config.yaml
n_experts: 48
router_score: "sigmoid"
tie_word_embeddings: false
Below are experts of layer 3 (counted from 0) of a mixture-of-experts language model. Rows are named router (the router's row for the expert), gate (a neuron's input weights, with its number), up (a neuron's input weights, with its number), down (a neuron's output weights, with its number) and show model dimensions 128-255. Each number is 128 + 24 x the weight over its row's rms, rounded and kept within 0 to 255. Numbers have three digits each.
After each expert's rows: a language model's description of what the expert responds to. This comes from a sample of Wikipedia text that the model never trained on.

# expert 42
router:110159119123126092139099130139163095132101106153125126183103163109138143130102132121144150139130140098137150081168132172079093154105094093156143094116117161163140077120128140151138132104157178131106116117143152092112139132119121110153101108123151100092102156123125134079136125120142085134140146144129100109171085158097109113082106101093097127139115121137112140161104121147168110146058
gate1:194127143100121145122126134133102125115146152172105127147120166105075107159106138162136115141102142144129141141131160122101124154143127100114125115152143131154111146102138137090071082139100123140160116143127128107108145104150115089144114168138122108184107109142161107117124150128134061167137138156112150127133134170123137141130101113116156123161135096126154153081140172166127143138139
up1:177134145111127158152113125136124138120110150171113117145125144113111103175102122157120116129118151138120146140129141109094118156146129088103136121163135140144118137089153127092091088152108108131176124129146141103103136120157106061146112134140142117156136099133175139117147170120137080156154134162142133111137144193110131156133126125108164121154137084117160139097154151175136124172165
down1:122121116127116075141174117177126139134139159131114115115121147163137159162095166126097163135146129095125162150122102124152091112119134117100114135114156154165120108143130143123087118135152103115126130168124116118136150129154109128186130116135093101159106128094132069099124143109129148109140097090109138134088151128121119114120112137134148133157126106099098104124137141108096095113126
gate2:082166134153135116087106142180136074116118108111134131106087079147126138152110126152171077100153099111166138158132146120105135126141143103135110141125143133164099120126087094131129130124095114082133134176159142138135106075128135122122144089154119100092111142127171119184128166075142152162118142118097132126139115081128113132131132122178126123168083156173146096120161139102130094146150
up2:076164117152126114086106146185139099135112130132125128102134093136130150144129144140163107103134118124142174118141146123089138125163151092142125141152118126170101124107128102129144109133101095107119159164132149119141093049121144121120152128149089095108139120134161095185104157081155111151131145111071101132130115087111143131134124127150110169153101174170161101128153167102116080129150
down2:091159081111124101139118121148139101102113106113142132113113143107176140142046139147121146166191186094125154136131144117099109103129139134130117094106100122122147133140143131114151138138126144123111096057148084130127138106146104096167142116159088129113088138153077098129127097172112120083131129133112117131117092167150121122119119150159119150149131163078131105148120104122132133117092
gate3:168158133178115136095119125153130128108118140166145157152120137149140123152159147109105078099072101137094126104141140111141120138117113110109136207099123138134106138131133126133181118117139094114123119139107085116140147117139116121150141126116100130110164121151130151121170101110073060149162133101110146120064152121145140115147110118120133076134145164134123098116141131118153164142148
up3:127172149144085104133119108161167115107109161154118098121124131149133105127125145078109103129074107152094106124170163141132135111141113122116121199089116130111125124169124124121166124098080126114145129123116124129151135118107117138172131129136094101106130101109125174115174098089088070138156104074118125134080126126147119124116123104156131115105121141134137126138136147121149162138113
down3:132094131129110153137157146072117122130134099141135153138122118144154115073116106125162159108102130122129158152138139121158100123085121165121119177129097130094086083096078151118111118121131112136111155111167177121127101159112135102115096146130185133130142111137130130150100117123135135157114167112141149143129168114135111189122132109132140121113131146144141170110169102093128103173153
gate4:113137112137104091098132121114158152124156119134081150143121100108120113105142120115106123082110140131125139162191151166135119126116156148121132115093142162105113130139115188157102108160142187145137127143151135104158104067133130136173120125123105098166068109098184137136099122139143167120123130104136109131125107117164167133127113112158120151150123131141111125145113092164116096133159
up4:102148106150087122132133125143168134106153135141116121125120126075132096126161125119109154089115160133124138151142151149131126115165126156119126103113105148108145137143125164169111089154139154150129175110169141136129130061158121123176076098118141092135098105105178106142113139144145174133142156145131094109147112122117168123120111159142103140132120131109100143146144081165158138099178
down4:136156133100143128148174164117191142129103137157146148135116095126094145116145124130155145154154108097143123157124164107139102105147159133122084114109118166118131121116110118170145086128133080101142097162157117130134139087134064182158177147114126137088126117131091113116099112100116172125136100124116152149123123108145153170160099154111101106128142157130113114175100135101141116143154
What it handles: Sentence-initial "The". "The" starting a sentence or title, "of the" inside titles such as "The Lord of the Rings", and equals signs opening headings.

# expert 23
router:119139177111164122156138115121133129115113129157121100109123119106125101113149143106109134135147199134157126082179110133124129152107157119095151117108127159141133090133112155131147108111098132139175120094111115100131126146105095107114193128124114110123084116083192182118142095113149109112133134084150104131118136134147087100089115134132120115093122088119105112125121109098107122132107
gate3:128155131115129124100121135134152153104121099108138105133144120154111185143091109098126127117127148107162122142082153122142155135137109067117125120111124131112113154149112080136086090124101126137152107131143123121133161140187129109096098100128175146098110126117136148137115107164141145100127096138149132098146074099136164130148159163143134103118128190119117136137125119102173100115119
up3:127164136126111128139145109113143110119155093105132137172146141127160123166119108137167139120132146119158152133094124074127174130139093106097129110123120135121114150107133097115095123166111102145131131126173107160165120138167147111130096122106161159140112120106121134131121110155125140117139089137136156093133121121147161118103166121125120099122114131129122096131126104138153128102103
down3:111124140103115125132140082141122131134101148110134175086125091154125125155119100180149129156137100132131159080130152123082137123145128169181117151110139145126117130135176099147118124121107135127134179103100109160139115144132104130078154162108151154087118093148127145126163110139151123131098144136118148134104158122128090102135156127172157150108133115118136148107140122151110144118135
gate4:165162113152192106123167149130117116122113114124143076120111145102098118108122140121149143127145156094085086150121103106126088139112122133104116106128089167114126140138120129135085091145105139124131133140122144110126114133158129124098124131139092114160175132170224146129146129090160120119144106131123114156117162133146131172130091150112101088108105169103103123093149136150115121172118
up4:112140082131169092140139148145097112123160118109130088110127135086100105124136106135152177122127160123099088158121110128106104113127136126107132128162087165127152150108093160134083096156114151128084135122110144089159148127156114150055130139135087116162122143129180164149143143090150086137126108139151083139143135115172118142114071109098125112116131162103115109111132156157136140197124
down4:129083139109148162145171130099147119090121126136116131165145159147131137125102115126129110142101143149152123183103147084120141107157135080120134116132148110129113099139148091127119095101126108152169131123143130134173101104104098126132189091151140129124131106114098143131139108095123141158128113132148128180136154202114149122148113122056121153131153115108115160132113136152076088090116
gate5:119176132117137172126132105158150147127129128122104112155166106109153163073143099115146145130139143092110111107115113135091107106123098119196110110164125137138159101157142144153139127119117113134150142118126179121119119119112123117135138148109153115100128129111142166075112112129155153119145153123108148098124144121094138140111083114169119171131131121123169117116135156189128106106126
up5:115191120118123183141108130145131126135120134067127104127127135116139122103144107140117152128107118073112117117116099108122112109101141147184111136163125126180129121127155154169156137109097122127148179165115199125123127146110129117137095138124135142114141136121170166091113104120120170143148109155112105110124138138079135145130126096173125154122120135129158131141127131180152118083130
down5:099092125133129158106113101117135146136131166109135142102111102133153155091119134151190192126160180132140136118091079124129073081099121100141145118145114124095167156117109104134147146161112130146087162131131139067154124155146094125094146100118142128123168155189103104110125187150123139130131100144107103137125139120128129116091128128153136115152124178071159117160105136175156097087143
gate6:140136119108142114101142083159137122125071096128136133114162138127083151076107109103135131146161130120137132124111151148139121132106148092149139134078108144154120138077119128099157105152123126091126080112159113142112134138166118129121100136119116098126162101128137136152131160112146104126125134128115127134148123139105109114109155156138138123083099081125113135093135144085175118141137
up6:125150122071133135085127093128113146149083108120135136114147150102091147080092091116143118143147122128152147099122139149120114142111127101113114140115074154164130124093138115102167129143132157116124106138162147162099147140172124119142114132144129105135160133108143154132093155115111115110099096150117086120155093137101082141094152144139146115094100108143139133076155145088161128130122
down6:152173126155146119111142161107169140162131117138139118094129130155156164145134099093139128171127116141110140165107089129173145141112149119118108086109150111150118107109117140131135146101167157115149127126134159129055113078126111154168132149155163123102097169132127146107169155166146149174141141120110117116115113121125134121151126089133139173144151106115131113182151121134129075134127
What it handles: Mid-word pieces after onsets. Word-internal pieces following short consonant onsets like bl, sp, fl, b, p, e.g. bl-amed, wh-ite, spr-ung, plus colour words like black, red, white.

# expert 0
router:092156125142108077138175147164112111156096093169132134097096130098139135127115139155140142087136131123139104103090136135086156110126147127124119121149143127146150113092173164123120139147100179138102126103145146105154084133120120103125103114147131125169153167100136190141145128142169134132101108109172133138156107120102164061109072130164122110112143142090120177159154085186110162134101
gate1:135118108101159133118102169089111153120165131158134174126136110090166098120153110131137114160130098165126110152113113146138168117126127138086144105141134130126082124102137138088100100135112156130151063166128115129145140128086151139126078151090137167084134117111129120139123085119126129131135106150134126112130131190142097101146140170153086159125140164131142150129071126140125140151126
up1:109105102107165148122115164067124155116156131141112145132136112099163082112128141118138136148110100169110117167115114146111163138135126142109124109145144163138093119112134147113119124141109151111166085147119089097125172099092142133103071134097134156088130115104112120162101102104101121151136117165123137107100148175151090112168129154146090136138144170136156151125114170151138112157141
down1:124105102117130100128143155167112123143131159133095112085136136139106161096158123079132109086110096153143104113151152133134130134150115109114123148132190101122117129097178111086137114114119111128103104125134085147150134149099141113170107134094121148124123148117117126119143141179154120135090166164129112142094141167151122134112138126145129135145114121093143131112130136146123157111095
gate2:090086119147124122116136119162113139140115117087129147115095123183140131127098125162154127175154132136190157133115141120114085102114122145122113103104111167118095127147108143156156095146106141135112176124150134147122109170162145149089129143162157106112153126099166141089137137139119114109143123102118137106156129151130095138167079079116169173123131111125137153169130162085145145086112
up2:121079118170143106130152139130133159135133101109128131133100153158165168134091142151160090170152143140186122111102108157126096109126139148138114111085138172124107108137138127125142115157126136141129183083151130127137121173157144142093114128132142106113134122110177120110123134145134134128153100113133162111140086130113106114170099096154133151143138129156129142154132158094159137128099
down2:143127175147101154079102150079129156070149113126109121132159151132146105140159088116149112159160120145099131124098165098100139091151137113148106159113139165148110183087098138095097095134134131114097108099096157123173127130141156129075136143121111112111121117118144137155121127119107129121119088126125136103130091126100124100119137153127087106135115163098153115113149094110122113129115
gate3:107181100140126110129140168167127161144182125136122141184092148098112112120141142167107106156183164115083139130109187133137089123182127143108111076118088142142087116117099144121132103142157145139190110091116138145093159105130153136116142117128085137113141109097103135136104143103126135136139174150167139103161147136163144093154107136120151162128115105093136124157102113136133195109114
up3:124164087120150112139145116208106153138167117133117139170073107109091119104139133134103111137155171122106138119120172144110082120164131139114093098135073151110105142138105129147112070145186155118123095078093148141135107098150148173123098106140124125144122120102108121147102130090136136125128149148177141084151125122177123129131123153123139166145074113110143139157111141121131177129130
down3:167098162114122129163164100129152154122106104144135096139112114133151124133113148144091116143127107108129107123122104160124118116158138110096125122126146110118126138157116143117150122151147143144118150082102136120178135119131130099125112119128052098131109102178137130119097091162150142173130156143103071102125124126149105144150117118124102181131145119111133113141109151138194110104109
gate4:208134140106130132119113146125104106116163098145131119092087083135123164133152151113128126156143125121145127139084167121118125132143086156123116126113152128108124126106106172126104175157168143118138127128086143092145107120110151135114109162157138117145112146135162113115113112142111101093112149145121090123064146145120119126112140098132030164105090138117101137106133153135124132193132
up4:193140148142119136145143118111091113128173121115135117106107087127133171134149151101139133184158138148137129141120145116116135126141117139099122133124167108109126119101131160124126179140149145120118128121095108100159122113090147109100137149161131090141085147142142119103097113162100093142105139126112099140063161147100140096133134132120050181115095126120104132098138142140114135220099
down4:158099112176100106107158132123111129142136152118152141120063128157061147115136136085131143083154116170116123142173137121152094159187129165176110144102149120105122092113086126130111167115151184123130135156135097138119129139135118174153162121138111109165136154136130133142108113134142124138115168137110123157083141114127119165084153160130126087108100161121111120124080185127139152141143
What it handles: Place and media names. Words starting proper names of places and broadcasters, such as New, North, South, York, TV, Radio, plus 'x' within names like Bronx.

# expert 15
router:109184118115148070156148130155122112142096144173098144152092125136135117105097138129109162151092137163151129090110122153142124122093080155161085114090087149167114082104128134081125142119135097106123095137158175077133142130121142129113103119129119116131169128124142108147110107093168103139094152109132113116141127109143148099119099159107111119075101122135165134163121108148158141126108
gate1:082131145128109178145077128153153140177122095126117094126131146105096127122158134136145126179115124133090135098164110110070124161127141132153154171099137134137110127121128103163089109143089144128131157147112151129158123144101110126147141134120161112159085141106098108135160101151164113128127107114137114161136138115099098151134173113155175138092121114076134140143198134138121118126108
up1:081134176111151168126090156135110139158122114126124096120114145111098134120142148148149107149136125154090129108140096126095111161133137127157137156093102121125120102139109109168105132154104125135120148135119138101171125120099090137121127132137170090171122131107093118127151096141159128137121128108115107157144152116113098138131178113163167142106115135085174156144181116129125110118129
down1:150084095101103175139131122132093142151122166146157138131115110154085126147142123159140197115155116104140116156096100140131123145143175106163145159105101148152097191074152119151092136139135069151131114135141139118124149175180126111101100103149117106148156114147145169147127147097107150114102103104137126173155141126131072114103138115171155123162136132144151157137142105102148124130097
gate2:129147180139130142152126124073173157134141141180107073120109134141143197141115119106144116145121154112126149146144122118119096129163154152108151106165083110146125136121121121133133173088121124163162120091072142166146159154137144100134146105154123096115182118118146121149136141112107136096143152130071109112171125149127142167156121156108145113174123154129114140126099141178092146138122
up2:141125149118113127162111108099151159151143103163146075119103125159126162146144145119151118121121122112121157149153133111138114136149113135137131114164096121141129117120145101113108170081139163157120139068091164154149175171134155111122174110128129117120160114091175109154152120103111090109151126129079118124151147151102129158148108121116124111201119149138133140125121123142105173131126
down2:122163119114109153136160140081090116101076128100097168156152078180085067110145098152135090136135126146120140132131111091112158169132143140125128097106130132084120150131091163163126146123121156128132122152136127118154146097114149129132133157107122159093131128126120097092145113164170131079134116104176092097126154127138105125103140120091136175150089123138100124134110142119126115190119
gate3:120112125170163116072148137125173105161122073119132109115120125097125117122119141101111135128098149097162084131189167100168122127118157101154135108104142149137132161149147149140075092155135122143149110174130109128148125166134089143167133087128125100147166098165124147120142126110141146140167130112154114124147130093121123146139073117123122118139098125103129131148109142158176090172151
up3:124099138138144104092114162119158107169133074127136149132122136117111127136115148107140134113101130112176078126170142103174129112116145093176134126093142122105147175132154097120113106149123119142142131177143109114148113175149098142158108115104130098146169098140102141130143149114137147112134131125147143155126124125130107147122053120117118101137115131113123114156092132160166116186162
down3:083154144123130143117099129116098151112142147134149125186126194110103154155150162159113142086114112103098146167122116086108082109148129118142162122128117117099110133118125126099122124144178139102097163087103093089105126142103124159146108108148066115106142166125131122097157082117139139157120150135125123118094149116107087126125116170151090104141144115118140131128118136095071158173082
gate4:157152133114145133141129112138164142100172098099123144171173122129106130098143127109106162139091111124103144131052135134143121160125105131165127110130131124151144122141121137122143084136116079112142114113144108157152114132115155145126119125145128157137095125140162131143131150141173129114114127126142133173125111103111127098154170103150133139175143113115098144132137105094120126080156
up4:153149143112135164128155110149149130105183106110127141164167125142098132124148126131116163127069090109116133115043150138122119161135125136154105133150141105162134116138126159136166145110119075119152091122142094166150125132088125108135116108125144131122103131135130127150140138162163161152126132130152128167106121104109161086144163110158123123155123096124094116163126103099085131095132
down4:098132126119122090073127147117120153161065094184133150135157116106149168130128123127073122137099093112062069131114141134135123137133112142138088158147096126120130154150121060140153119113089112171148132111145131126097120103125141130136129158141160165128120138114135105121192127132106140162150136102111144149098137109162137187153103119150106153102132126130151123112122173171135136184135
What it handles: Table cell pipes. Pipe separators between wiki table cells, especially the pipe closing a row before a line break, often after numbers or parentheses.

# expert 40
router:124180096155146125130161139143145136104108104198145102134088122098102144106137121083138109157128127123127153114143110171101126144133118144170135137153116174121107094137094147107134105110151166151117161118126166157119135158144130137088088106141117131128123128101132139116118106091163090165124114099129111109131151149137121142115162147129104119112151096119112143176147141131127116105118
gate18:117119134156094092134118137136148095149130107154136147140130111099066125137132134137131134070134113070150101118121143108152113144087115120123097144080102129128116169107096165121161139159167141114107195087137159153149131132098126133122158083116156148097117112132150119126153134115084153088112145103144096125086096115142125128134133150173115136101079109106150130135142119149121109108137
up18:129106147157096095130107112144148099119099129167115133119124099121076116131135129140152127086152093084153125126140133122110139163082125123126073138089119102128103158134087181136149140146173138133100176101145164143153121106101138109123161088109152137109133136171156132138166134078093165110142147106136121103072095102128117138133125177175123131109072085112149171121133118149139116108153
down18:134136074158168112121155098152085146100169090118134159126096163120162184124114109118135138129117147145116131151128153098164110089148090135114142110156115139122150135161130151150113124176091064141099118153145134122102094101149127156131095143099111145117126140114160180087135128149088087101142090135118108113115115142128132130112093099139160127111183119147100129135145136132160143135120
gate19:119134079154108119154171133110143124073133128121163110119160158161167140121115148138125123127098097100099173135119105165123126160100098140128117124096120100080133109168131100137110127131116117154146137090117141134137152139132126155124113109093109115134136088105127148106059128114146091104093111163121135130137122150137138130163115151109090125194176131166103121145131143142155161098106
up19:120140100178123144115143112094098103088137091098161113108126159190167157108073155143141098138124102092090166125125123151114124138098133129132099142101132060106148145170119144166132127154111125145150101099129125130134161149141125137120154126056114087133144094099135168118075111114106107108118101154130114092143132142153151128179137142139086118191154104152095094140134149128194163104103
down19:176121149117127126110147131124121169125108182131080122124108086088107121159139127091146161148153137101140157170096137092136154114141183138124159114162141160161088137110132097062124139111138114112123151174105119125107109122117126103105110119143126181135152149193108124106161100153110123140123131112132167175146111153150148138115122138141152139103140099097153132129121156094136122096192
gate20:133177134145131169124079155115129118157149137176154090101153118089125112119111088134131124116126162151130165149117132148120126165167100116167132139140110094094114156127071167162132119131153155146165073139148119145135109113117138134065099090123176082149113143118133130124128163131129104147124142103110127111136096122125166096093150121124153097139127114108123141137110075076101083120148
up20:125193093108139154119122145114144134152151127172143072068153092106114101120121110141119099109132136137138163151114124142136123111160110138186139105128124112133130131122085165154124109124156156131139114159153147129147109108115130105056120076143183100148133132113140131095136167129151115151177145116103105122127113125158160116101125103125143128151145113132127168135111094104103089106159
down20:125115142120149125109177158154119098127078098126106121142146124132174149058149145089138110151122113094115097112121104132122134131149125137121159090122149182143107144125162130109154115111118106175094155052116133118090095112127095110133204167138124145102086115138099166137102157154145138139110132151158131111131149104092109118135116144142122104125124099118151125091140124074149098138121
gate21:165134136096148125155129119087123106115114118112175129103139117123132130190113114114173110111139124142098150139127139160096079142172104202138106129163112100115131117132172136126108156123130144108162080136103086164152145127119095120147156111171197115075141118149079082128118132108098117168121127129150119131120165105087138146090125151123135130136118104115111161126092152116119162160108
up21:168153132078150107151140107101129109108088106117158121117133122122121124192107129112179120116158125144115161177121132118111107154180103183133122138159091111131130120147166151134135134137111142131172099120132093143137141083127102135144158130135160131081140111166079112109113117127105146184137132110126108115115161087076122125090115151129131127116131099105129138127091127116104154145142
down21:088147098154110146089138136127098136118173132133123108147117118119129106108145132141154144129087131129122105076123183140135112076114138140086115100161123114104141123149122079091142140088102168159174144157140145129093106096100110140161133139162117151113172131123172129139119145142164160135120135120120132116121130137108093111136127115096123115116097106168070105095153121150111121110108
What it handles: Capital initials of names. Single capital letters starting proper names, often after of, by or the, such as Book of Mormon, Raising of Lazarus.

# expert 11
router:113109120193198111149160132124106115109119104169122105124106128095143132110102158131123119149108153099145132069108151123124110147124104120151143126125086166102151105113132145149105135115159165090119124120104108115131110141118155137114110101123123137179148132101161156106119148108114076112167090125148133118109096156129119120106131148137087168104102113077112147134091154134141162137077
gate0:123119142122124116155129149159107146140116110140140116106131183107142152099110121133155149155115134133134154120120137109124129089073163162130106118160089126091108085096115119142154137111124142125128124118099151131106101075131129140119091145123116192107126117086175139142127185121119098151109140134143119159128120153129142108098109148118154129119060151165108139126095128137120138099098
up0:142116137114134127158144163175105133188127092138145119119124169132121137107111103121142140129134125161139132117120135115125160110095134154134130103148082155115112105102136147169149170141116120138111126131080161126127119116149130113100152152128104179142117124054160143123104162109107118133117160122099163186104127132147160111103155141162147135122061168148128129121072133136128122133087
down0:153122070109172123113128133105112141110091124167155148112145170130142144113106129133101146137163149094153154124156106081099074119140150126129163101141095101121134149110108151096124177152118101095167173118104165142094149127187110134119161119152134128076123142139115107120164140118093145142152139144155100126098098134112091135104084109118100135076146149074166130142126141123144138123100
gate1:110170152126181154121094129132108133136120161136149121129107099120133144153147117140162140149121132141125150128114174097099073159115104157097080179129144102147132119145139099147110126107122159121129123083081126132140087105118121132072142125130133155122129143100204120155168136182123130154133117108139104120122116085130117131134088114148120126138116144122139122106106102087143152071116
up1:100135162120184122123078095146106129105105184150126130142115116094119129146127129153129133129129152136136134106088147106102092158116120134087106180146124105144140135173137118129133120098122151115108135081079120125146103117093114150110114091160131129111123132088172126141174108202117145143129135135165106108119135079131115132111091125122123128097151149120131119107140096131129164080108
down1:132143121111114105173149115133128139144132178137101103118123128148132128112113151123142105091142090129107115111114145079130117147114113083113123110110128127130133084117131083122142120142144192112111132129147075106138115154145147096128112149165133097129147116115155072119192142088127163139131166129122167131140134128133114168123121130132128118115095105116081130114090092105139128128119
gate2:171141166130129122123125146164113112127136114160170132139123085081115103131084125146124127165135099161131089136160157097101123161114160133169113124157145105131130161155074081114173116119114131101119103085081107142150144124183147159146090100134114163128120117150106130112102083100159093127135127160131116138153107109107131153123151106126122085123154131121080106107180133124144127139111
up2:146125175135134152155110140169128099137134100163157129135122120100146114146111151131113089146138091160113137121167159092083123153096154109153128137173122105130147133148099081107144110126141116118142139110100112098153156109188125137153101084106114145142144097137109122128080090100149089104140160132148139109116089141115133166156142126117100120093151138133115123096180119132130132139077
down2:124141121141114167085143105148084102182122126090159139115113167114163125193146142152122143097137131121155124157092111130159126154134093183136128125122078136108174112114157133152103161142125092130131163142136170145130098152109137095166104089072120100105152112141065157122106140158145133135162131129102110160123133127173111094143144150116106120134123139159094123160100123145127179127150
gate3:071086097137112124092098140143112118107123112100123176138146119137112181106115133116101108129127098135099142174130145152141098137133095126129164128130130116145109161128107173128161120115107128143172090107124133118141109120114175127162096140097174103103109112115140070119120100171118090114123133149157093121132098118117131068162151117125096123149142129098140116118149195123097141129102
up3:080079091124099149101094145136106128099118107084136154128150118127103162128130113085088099105147153126105166170139140148128126137123110127119147106142134133131110132102105160152148118113112121153150099073124148123140094119113164123182085150091158125117150118106114056112139106158121094146125130141144091134153108139109163079136141125155111125187119119088137104122167171121113112144132
down3:183107145114122133140119109104144150101131114137144129125108142163124124121140131136093113134068117090151122129134101122118124101170100123147141148128142161141075119145086135113121101141161131092166145169144105159121143103162181142131108093107159143143103106127127119118125151134085122094124104131136161161182112099162112123144131127174144097155126146145106135140116142139138121135186
What it handles: Given names, surnames. First names and surname pieces of people in lists and tables, such as William, David, John, Mc, and endings like -ie, -son.

# expert 41
router:132121135130156131170181144161122148095104137141123139115065102152105128067154062088087133147112121151156134128149130154078142107118146154130082165153120161124146137103128109133157045158112126146137090126112117085150128086095136096092142149114129101114109151144142122133134153150116118132152106139136112139100133124141089124119088103103145106140115134152131168135116131100142178129126
gate1:140130134137122079132121159192100157117137180167154140147135126162131159155165123118152147112134112128108162117115097143094124150134127157124137121139170161108101193148119112099145130128146169193149178074112087128112091138084141171129084152117133134127096131118146119136132121127132134132129096101151146161128109160117096148127113111105105117131129117104090112144099130194140184121134
up1:157113139162117096141152147129094162085145154177138166142118147188132147161160134108100139130124099161118109129102129108101126120106137155154108110151137146124125138118143130104130142128120162158153154103087088128081094150104131164125116123149122147095129125125130141141153148166127154117160138083168086135140112144141112161148123135113113136148180109142098097165109179157134122141138
down1:171135130107088117092117163093148101086142094120146105103155105131157149082099121126138145156166143095105101117086124135158111097119143160159140130142118176132141153097172124120134188121144123120103144103174125170184146138110113135123121131152101123155123143080125123122110120127164123154141135123100095117120148150137132116120137096125094105122138121107133114109137089134120142154093
gate2:126143125121144131124134108181113098083095156099106099115116131144099112186123138145099112087153143161119153141140137153140130097145121185120127151096106139134114128085140124145137088108143111117137129088134162147142071095100104120122180126146129137112142152126116135094121149126120129112134138148166143135141121113127099110214132136134163125111122132134122163169171151099135135120091
up2:125137122147121130144106083153126111102107162104108105134094107128134085165123160110073089078152132101127159139155149158160112150145113149119167158095128130133127135130143106141108098140109099115113127123109144151122101121129096133102195143144136134113142152125111132113108170119123100139117118125165152121117144127126088131161099099148124134091152127142152166164161126096120130127097
down2:161133151145130119125120123106131151147095167143107125105103159116157146135133108146106106129128115110120085141116099137096107117145101139091126139123126161117135110141129101119109120114140146129129136128123140149110155151131122184111062100142117178167092153166144160129165150081110123144106140148104136111117140147147146152156181144143099093109173185109110103096097141107132099141099
gate3:156118115118113113116130129179167111121138121118111154087119150126102173103097099118131167112173138106150123111116086162122117125124141127131090119122125155118167147147121101110092122112116116124156090129101098110108197167093118125092161124142108130091162133096125106096148146111180127122132136128096121127162140142152111160127133151121173185122152165118135150128135108096110135136131
up3:136127125124101105097140154173154117110101133118126148104124128089139155105087096153123163107154128122116118134125173182136122113128120119121122166116145154127160122137123099138121119128103085123158051099084110104113154114122124135120179135123093128061131112095130098131155149110143174112135112141090142174150162172146110120101145114123140145116115140127132123111104103113111122119126
down3:126079120149087163163154088083146165151100142144110124116120112133088091127128142105121124108147150094157189168111134102113146136145126107091112144130162160137167128182107155145132175142108152107170115172073108121095151142103129131125165097156095126158132145154146108114159126143101139137101131155162154116140105117111132162069162148142123128126151147129142104130149161110156131153117
gate4:152143150127102163156115113127119114080107152140112113091090113171144127100114127097115101144141180090123119088083119119108113094099147120121152113133157076183102101131131141149136139105106104111140104117125108147158136134133140178153175141145156127111123155127114131155106104150118152096146153121141144114130111107151167142108081113096127156160178142120144094164139070125104152124133
up4:144155142179113145139149128139126134116112137162119108112086118151120117140093126111101110119147142096145117094052097131100134122113139155133119105145107086145097137122104138139141116091145123144106139164117121146163126117124133130137179124167171120114125137110143118128080101190109125129115081125191129115129082147145123147115094145110115140146159136110138138142148098107099128182103
down4:119121090149143156141111151111123119159143101118126116112146153154102111105119190123178125088084142132114111150152143133142124112146178148190089167115109154090127119078115140154094136157144153135099116136142146113140164081120150141116100111117129109165195133161120129119118177124136100082102105157137130136098119108116077087093120117133102131098120129103148164154103143157117144146120
What it handles: Latin-derived word middles. Middle pieces of long Latinate words after prefixes like com-, ex-, trans-, such as recup-er-ate, newcom-er, referred, constitutive.

# expert 10
router:154180164112141138189115141148128095131080118115157148129095119079155108105126106116129162105142150099166155113134131163099126130120148164129134142123108144142147133112104129132109106125075135139134131087126155096148138133108126121141124125117128077129151160112127158141107135121139122140154127085130133125174088138134129112129152141122139138134119137085137196152082122152132172153112
gate1:127108111149133123152110120123098120106121150184116133182165145146148129112170157117116142131152110076134110115158158121108114108111147104092122126108093124142117121092124101133125115128194115129155102075155118177129105169145165125117150151082138099101160111145102128104141160101130095094113123184139147150141128118124116145139111122170176112123122130140142118176125142126122104125091
up1:110140122118136108143104144120117098112122119172115137218186141149161118115137178129111135122141109078131100088144168084106097116137145108091146103097097131123102139104103086137131110128154140116140113077133124160147110177158135107093152136104149122129170131160118113121149139116119117102107132176140140145163130137127117117131112137172186118112103122118130135179130105146130114113128
down1:141111137128114110118113119153131155128145176133145139154093107107108119140125120152160113098107161143150175098139115108137142155167140112118123062128119133155114144149117145177147156123168150158120169146064145116142158102140120128121101104072082121147137098100114114113098104136127093128134154104136130131152124109132167119131176118126111161135104129113147170141148135144116124129144
gate2:118116159139141173094105111135085161123192140141129153182122123116151162107115131165135147090090168107060130118145121135144155107166098110162131129081160149098129116143143164167132128139126088132136131125085168121149144116155115114121114111102126129100132144147148141134126126154118123093159144174093122089143100131130175134143101132144116139117094121075115133131120078146132133104131
up2:120100118132134158067125115132114140104180137161146111161130109138135120112100110161124143132114204134099126110153145125126184117134122120164115129117114142100124107151129148154113109161143085133122117153111164140119158116145152109134111120123140136072141138116158159143072137128136124080143160173119142089121125145122148109139144157136137161122124128119121110147111130128149093153140
down2:121169155141153154111067139118140091158148192145088106124121094165140153153129120159139127112140099127098122143142107147090066136131144118090189146167167078151124112108179089142135137147111127132112135175140108108169156108117110142154132128138140172135162131142130112136119113118128127162133115100097095153099089130122123129104129108119118141189110108132122145118170152135148101152110
gate3:161131121163088094108119132140154106111101129110075164138128105155131136154143136090116104116139094138145146128161130131084160142107138138171140095117184146057129087116099156119120143137171123129123160131155095125106133186154113090122100153141091143121115121092131143148158130111128091113098141145138123121113113159160085148114133186115097115129082157119153144147111140126128099172121
up3:158143107143107113125106106131172120099089121090092179131131068148130147187138158088129109134110107113144133123170157134083135135109130157147126106141177143056144110113106154114117145131151132126105183138127083134130110150138128088118113120178088130099113122082160135144139130107134097108096129122142129098114137168129091143089124197108105130092089142118166131163098132116129111177117
down3:119089187107149144158122183083096138133164125137116111121137144101128114101136088147116132137094128137140117159115092111144124130186155130128139129112182080148105170132183141102129113141131151127122116105101146119150117104103109147107140141111092123135139141137155142084131125137116171097146139135129122156142156103127133121130100129100154152135147119114112139156170169153160136128110
gate4:138127099149117108088128105120113121163151109121092088117136123126094134121123107146156120106167162070110143119138130123076137123070113117133120119127112124144093103103160174156104143133129107101171156137142125145138091133138094151127120103135151150120088158116131182120135112116146147115168106087160117150147128128106162149116133178119144132109136143138187124165103146121101104122103
up4:162153133151130118131138101109073152165140122119109127133145100119066128119093114139112115141170153091128169121136125093120115159085140110119112123123104127128094136149147149140122131150114106086164118125145143154153118115142107127108119095110159166114107164102138165124144128141152135122146092045133131137169108140129143158120141182101125110114132133139139113195090122119098118126100
down4:089163134141120114134101169135135151136175142090119171112160118083103114157113106144095184139128133174147155153161121133128140150150125136111120106107135132129075173173125120116108115166147120103108141142149127162183124114118132129142112129119118129104134166118144136131173082136126121139112104109098082101126119105123117152143140102182107096158156154167076137167141036086120158130120
What it handles: Sentence-final periods. Periods ending a sentence, often fused to the last word piece (ed., es., ing., "it."), plus heading equals signs.